python train.py --n_layer=11 --d_model=320 --n_experts=64 --experts_per_token=6 --d_expert=64 --d_shared_expert=128 --activation="tanh_gelu" --moe_layers=[1, 2, 3, 4, 5, 6, 7, 8, 9, 10] --router_score="sigmoid" --normalize_top_k=true --routed_scale=1.0 --balance_loss=0.00138 --balance_bias=true --router_cosine_scale=14.0 --n_groups=4 --groups_per_token=2 --init_std_router=0.00647 --lr_router=0.000397 --n_head=5 --n_kv_head=5 --head_dim=64 --vocab_size=8192 --norm="rmsnorm" --norm_place="pre" --norm_eps=1e-05 --positions="learned" --qk_norm=false --attn_scale=0.125 --tie_embeddings=true --parallel_block=false --init="trunc" --init_std_qkv=0.0429 --init_std_o=0.00914 --init_std_up=0.0429 --init_std_down=0.00457 --init_out_by_depth=true --optimizer="muon_variant" --lr=0.00842 --beta1=0.95 --weight_decay=0.019 --lr_head=0.00545 --grad_clip=1.0 --warmup_steps=200 --schedule="wsd" --decay_fraction=0.813 --decay_shape="linear" --final_lr_fraction=0.0 --batch_tokens=32768 --seq_len=256 --doc_mask=true --train_tokens=210700000 --steps=6431 --dataset="wikipedia_en"
Below are experts of layer 6 (counted from 0) of a mixture-of-experts language model. Rows are named router (the router's row for the expert), up (a neuron's input weights, with its number), down (a neuron's output weights, with its number) and show model dimensions 160-239. Each number is 500 + 25 x the weight over its row's rms, rounded and kept within 0 to 999. Numbers have three digits each.
After each expert's rows: a language model's description of what the expert responds to; "comes after" lists some tokens at least twice as common just before its tokens as in all text. This comes from a sample of Wikipedia text that the model never trained on. Tokens count by the router's weight.

# expert 48
router:554464473533508528476484519507504485500478492525533458510502488487437496465492467552474501481456441525504499555475499453567527527501481532513488472492459436463516494508494457539513469448492482487522509495547522498477486452500511504510489515
up0:487465463456482481503494517527500476487493529502553476485471478499495518511480474517521507496514513478460465520475481524515538554526471535510530532504488571474455487467528531472509572494468503451522480477503517467472463475528493493543451500
down0:490474509486552432522463537441538500474496492504519460512501500503472561492509495508488513523518437482535518519484505487535513511509500501489499489505512473501529505493503526451502492497473477468442517499526511524520486528483533505487528473
up1:498478532500490492557505526502482499496499535531517495488493502547478475456507479513443488492485495538508504512487501530559516500490515510470483462495484491469509511482517465515521511509500493484491522498528503507513497482483452516485535540
down1:499502513414536499516504495525487484521489508508525518487555501502493515508510464461491487534474501493506513504490496478498496480489557497500544497522498472506508526490489468533480479469460483509475488534483472574520488505473517522533501508
What it handles: Word-initial pieces
comes after: " ", "s", " S", " re", " c", " f"

# expert 40
router:511499512497528528493503498486521497523517492528496460455463514477472510515487507556484511492483461493509545554490542477482539513542528510472493478531515524512451466493516501515516471455490446510487516498552485455486509495459502479523488504
up0:484523510491460480481510497546485542499492525521480525499518499470510509513485477533452538488532517506488522514510490506479460524485505505531493533506488475537536507492528519542499493477471490449476508495464455498498466504490483536504537499
down0:508491461529504513494497508493534518483485502478488493470467480450520547496449512520478509513461469452478481486501536536496424478473488467480447498555516517525487473509499501479537508488495520486538488531509498496493474490519528483489525563
up1:524515523445499503504481495524521480469509488475488505486483496497517490514479483460484445468452473500455440480495544504524507513519488503517525510504521526495478491544488478532541482478522508460486511493511491485468496536516420505464496513
down1:518456505507497503506463480479498527472517456519553511503527457503492507507519528488502510521515565566502538494495495519498534460485533506523505489522524517519462479496511522505461519491495500507538469455487535493472522514527488463511514530
What it handles: Digits in quantities
comes after: " ", "1", "2", "–", ".", "3"

# expert 59
router:578478549536494515495483551514497548513499561539523476505510494499507488444518523507509510473515456497512493536495505491519517497510505531504531528525508509535469486481512486547501480506462478478567502491472518516470464497451493485478525525
up0:502488523505495481465503456452478511494451489511461512494486545460461488535453518507487479550515511490507516493536455498510510528508484498505516471545510514484453485487511528495501454468442539491534475490534517477479498519497502500496499459
down0:562473501525498492524480493507491514525528525503495456461472488502528463496438523510542535460499533498510524507461513512545481521496500496510513483506526513529537496530504530512501476487511483504499515506488521493512506488505550506386488519
up1:500486522535456517521477483543503488549498584488498557466519513523459497495484489459479479510452487530503532510541489486499462475521519505541495481513504541500500504512518519488476514504473512488507453501472486454485478510526462511536507521
down1:486547485515522449492468454500499453510478459487490452542509437516536517450482488477489510482493521485525476487501463470470520478437457541488503492473524513490459508506453506495546490518514488546505501545488518550448449495492484497503495493
What it handles: Determiners and possessives
comes after: " of", "'", " in", " for", " to", " on"

# expert 15
router:524494485493501525473501555479502557492492554519560468526506473520489461472494507547483495457484483502523492502504483489511504547499499509500487532522493491481474524485462503515479493498472461494538505507502490493484440509477498490505499506
up0:487475509504440504526456564531492466518504502466495492560492518477488505538501508567509520512488541517494551494526516508449503465533524530495490483523490527511505500497528483479502478506461521504509518499484481524516487442487475503511494500
down0:527508482513486543480469552505454501444513532478515479511522544482561491528511524541502526515539514511477525507510504490506529514524534581514501498487529516490464534496491467491548438495495559531508525456473534523508508506504535496518461495
up1:489510512539491501506506527505487495491493502523505517503574488498502494468490516514528513458481481538450497471525488479511514497497502492458482504515485532480498496471510510519514467511461475455492539494538518525486478544504450497509477483
down1:530477478536503492468486507519501506507543521532497558502489488531615512504494537510484468471508529530461464501531507472505516475490501437477489512501468483517517550490498538486501510507497498515534546485476535503498487499508515500484500558
What it handles: Ordinal and descriptive adjectives
comes after: " the", " a", " of", " The", "The", " his"

# expert 28
router:537498493511536533508481526513500504550524533506483492521517478541488529506470475508537531393501434510558483508517479493526509480535480537537501487495519521494469502506506520537472507496452518487469514471479489481491484477473493516514466518
up0:530513515501463526458514487483453480516521466516498493505495489450485469484521507521475472475500497514536534464470513483487536476471531480554514495508507540500507516497545488522477479501512524509481513462489483492508537483476516524507518479
down0:532486510483483488517487505505504496512570486474493472522496482487527459525473497467510494511439468519478539500486479536513482511535512478478474491493467530531501526539486485486476480520527521550484512472467483502485507501481495465470480506
up1:490534533496509544501467497497467484525521445482469547505475532505487487509486531515507497534475464491491506493526508502475503520515506491545523481501465530464466499508492520474511444506537495514529497519466507479482514520505477492470500459
down1:480495487520498448475531485445512497485512540517477507477470466537509537505446506483540512445534499504510477462456510514525514502522472511503480515478526470484534474478463470493463559542464491454511518507470479496531466501524509504501516488
What it handles: Copula and auxiliaries
comes after: " was", " is", " were", " as", " are", " it"

# expert 51
router:515496501518482528484508526466531501524535521523526472499455473511507459471464504506478478469448444514555495512472487500524532501488527517547529534499475471534494468515501492513517487527456548509517488481493496513462397462451478514497485491
up0:476505485495436519536528527462483450530505498471531498504477504511499487456471498512519495499518495528500460511468458540538497493484493450483504466541501501479475467510518495460514477495490539481494509519480467455508459504500515493515498485
down0:477504526502471483533515484533509500499523449510525498518500493514530483470567509536489494448492481463539530530523531495496501483517516505516482536473478482516501505484468471511489479458526479481495516504518485427460519496474530522519490523
up1:534451463484458501466524480455525508518472504497524541500508560498457475490484515484489489501531531497503478477514435494537514518498518499523520484494539504501531524494472491482479529494482527466502524452505505483509479505477528506484514496
down1:510487494484556468509477477463495571486487548497508514484503511489525485451538489485517455522500504511505467522535522478505458484500510465509462503517501509529506509473495484512476476448512519508443502497510479506506523510486464495449475521
What it handles: Function words and pronouns
comes after: ",", " of", " in", ".", " and", "'"

# expert 0
router:522480500488487509521466500521517463513526532540526511494442458537481509491525484520505520463443499494505516537516506498524531487464512480486477535492501507512455494527476465494502474519460492522515505487472464455522465467437529549512457479
up0:475519494479499515496492494486495482519505481463523537520514529527500519511501496482505507472542514537484537464488472510538474510503479495518533475510515526507528522506458466481525471493490520507529471518501539481514507511499514439539470509
down0:472493473491485437493522526455535513510509519506497500432547509472473513459479539486496494475509478490518437493515546503533492510511528472493514456528517514503475565476494501515547540519485507492505506491527496483484484484511489493540511535
up1:477503450483471503497448505492502501501450543513534489476501451524530476502524452534498484478505537480472475486519541507538500508505447464533499507524435480541513480500534511483513479525510530524534490521479482467466482491499448541495459491
down1:493514520480498487481534498498476525450474507513474523542500457499529504470488475476494486559522477478476561507532523511489513491456482539446483506471502519520505518506474536471475519531474512511537504535498506479532492494507485524519525484
What it handles: Line breaks, sentence ends
comes after: "\n", ".", " |", ")", " =", "=="

# expert 54
router:500477507493462520496529472497467543527484484540476499466454492530482521488458499547465497445511476528518527526511538486500546505490539522534478508483500494506516528503444460492508506514470484501542515488477527459507513512473503552543471489
up0:472517520464478537516512539518481515499464481484448505489450490483491532486482495511509547462492483483513526470517454526496497498543474533503456517462470492481462482494473460490464560475495487493526532521507516502488481514467517514479515515
down0:485558519540564546489504527472505469518493448495457475487484522524531495481541470448504512456466538520519481524482504512481523455466469528486494526482510492494517494462512473487475501506511504502449498504488477509500494509509490474538515555
up1:489479514522471561544518543537510505498513476515486505506510487510502512501510490476504493487522485511496523492462454510521496489503498484472484504501496490495466503520475490445486527494536467479523520480464505531526522534445508486525531549
down1:468499440514549497495504523482494491515448526501474486480502564471496474499553502461507471535517467518537452498485550496519470477519521492512512529473512523490494542534497488516518494481499481529484488470532530509498515507502490469481526489
What it handles: Sentence-initial prepositions
comes after: ".", "\n", ",", " and", " He", " he"

# expert 43
router:502508534528487511497517523473496513483512502525526483487480493495464558483512509497503506456511480505534492545509515467503551523563525519467503525510504495476452483484506530502512478514502447517495510527527481498461477536497477490543456482
up0:483491541536484525465516538493500494520476507541502534478524510524478471473484486574497503525534504518515496527480493501521480499509505492500464522521505473496493501536506490499478483468524453502493481502491475516473462495514508482518491513
down0:505481535502437500513548466499485548547496490499505507508484501479530513478487523506527454455509455515496485518483491534545548566540510476532484491497449472519473501515502451472516521532475516502463498502504488506507473554471495505483513489
up1:444508540507448456478467495472525477510486499523552514491508506510508500507472506499479477511542492490524518530498529504466538546506512509505475512449461480471474484528510517492481555517478435556496507536457463457506488476513496512526489494
down1:491493515505481502482533521546506518482501503466501506502499471472496535483479520486542477487508474491478535520534472507502468520491467479481515474487513486530518521501499513511453528459486494501488486516508478486437552454551530526545468501
What it handles: Digits in numbers
comes after: "0", "1", "2", "9", "3", "8"

# expert 58
router:503481488533486526513526550522498534525523507531531486500505474512506524504480514501495471432478473490488508559508515474540502498515504513492482573490485483520473516479497536507503510493480496474492460495486500477491515478483469503511466499
up0:496509532494522505535495474498465480476489492462483480474512470503498454466438527541476538466544499443498496494513474487531496509500490500472519513517475503504519553485487477485521517464505505494503485509502507512476516495479549524512514453
down0:501459514498496439505454456487494516538479502455469517564483515499540464503472489478532486501518547481472506493526528527486503458493555472438492512540497530532459529509454512510484533535491518504489529510519510470495524497493493529497476466
up1:510521506507510461499538477510469498564535524537511483521505509488495547507477454502493527476444459501439501531479519540518493493464515471466473500498507518512467492497520471522494510537499462518489476497536500441483475493567559492511469527
down1:498469512518528483451502509514488504501511488478493470490508462513476520493516496497489486495456491524479477479508470502526501480490472476475525547490523495504509475541508525484481548506493515487514501519490518511478481462514537519485522539
What it handles: Articles, prepositions, field colons
comes after: " of", " in", "s", " at", " on", "ed"

# expert 45
router:506485500559476520523482480492523523541476529514568477480463486497450533496496514512512540486504469523518537510503511475503556531527511485473470520555497481529516483494515489491496471489488498492539432486507495451481481499517514527561499539
up0:491547515486499518487481452496555542512536498540471488498513511507526523500526527496502473519496506487475520508453525487490498499521466502514511479500512486518518480452472503481508508467570515514463488529519502448488479498504493510515496509
down0:475506511494538503519504459576479529505470480474475520469540498454496520474513489485491508491473487453490477455496505480493516501500508544447484516554496485496503497535529493489475460528489495491508489477471521544493526523508483483464481530
up1:521532475527509529530483505483496518527488536533522463498509533490515486507475452513479536520496512522516468489521489534452508478557478544488476508509505502505509524541516545522500498518504487440510509515512499471480497518540499514506515526
down1:522468481534512543475502531542433512475506498500519522464466486482500554464526510503465474511520491517491507490495529517491499489484479504510471514517533525546515481523518507520480488458478484460563547513482510496494475486478493514546531500
What it handles: Early digits of years
comes after: "1", " ", "2", "9", "0", "8"

# expert 30
router:502518506457534496495459484523495489505491536555507500496454444509456500480503528493490486497424489538511500534481506467501528516464483481491486514501461460543487477491493486515517456540446539487503459497555477486511488445497534542501481483
up0:526535511474499502496531507504520448502479510450474508511503484450449499474482505507519465523452512500523451500536509479486522491509480495516494539518491513500508440484493466501530495505498504508475504511545503487510497492465511478479555500
down0:556506446472526489509487506441501479519482486535529496501444509510486503519518493507513485482477527464508498516494504502455491496492490475506481498506492484517479456534524519497474503490509538485526491512513512483476452505500546482514533504
up1:514499451501483533520479545513496466499505529495513474522496488445526494500522514441519473526487549491513509537459452503524484479476496526512491515474511473513487513531501487477503478519457513497477520494498478495553478476513483497544488519
down1:508471480492499486479482509470493538514534516532493532479529471464472505535484521485466471513525498447518471481478488488510485481543539469466493511509506487533520504481498474483484538549490504467502540534512496477543487465453518492530475504
What it handles: Digits in numbers
comes after: " ", "2", "1", "–", " S", " F"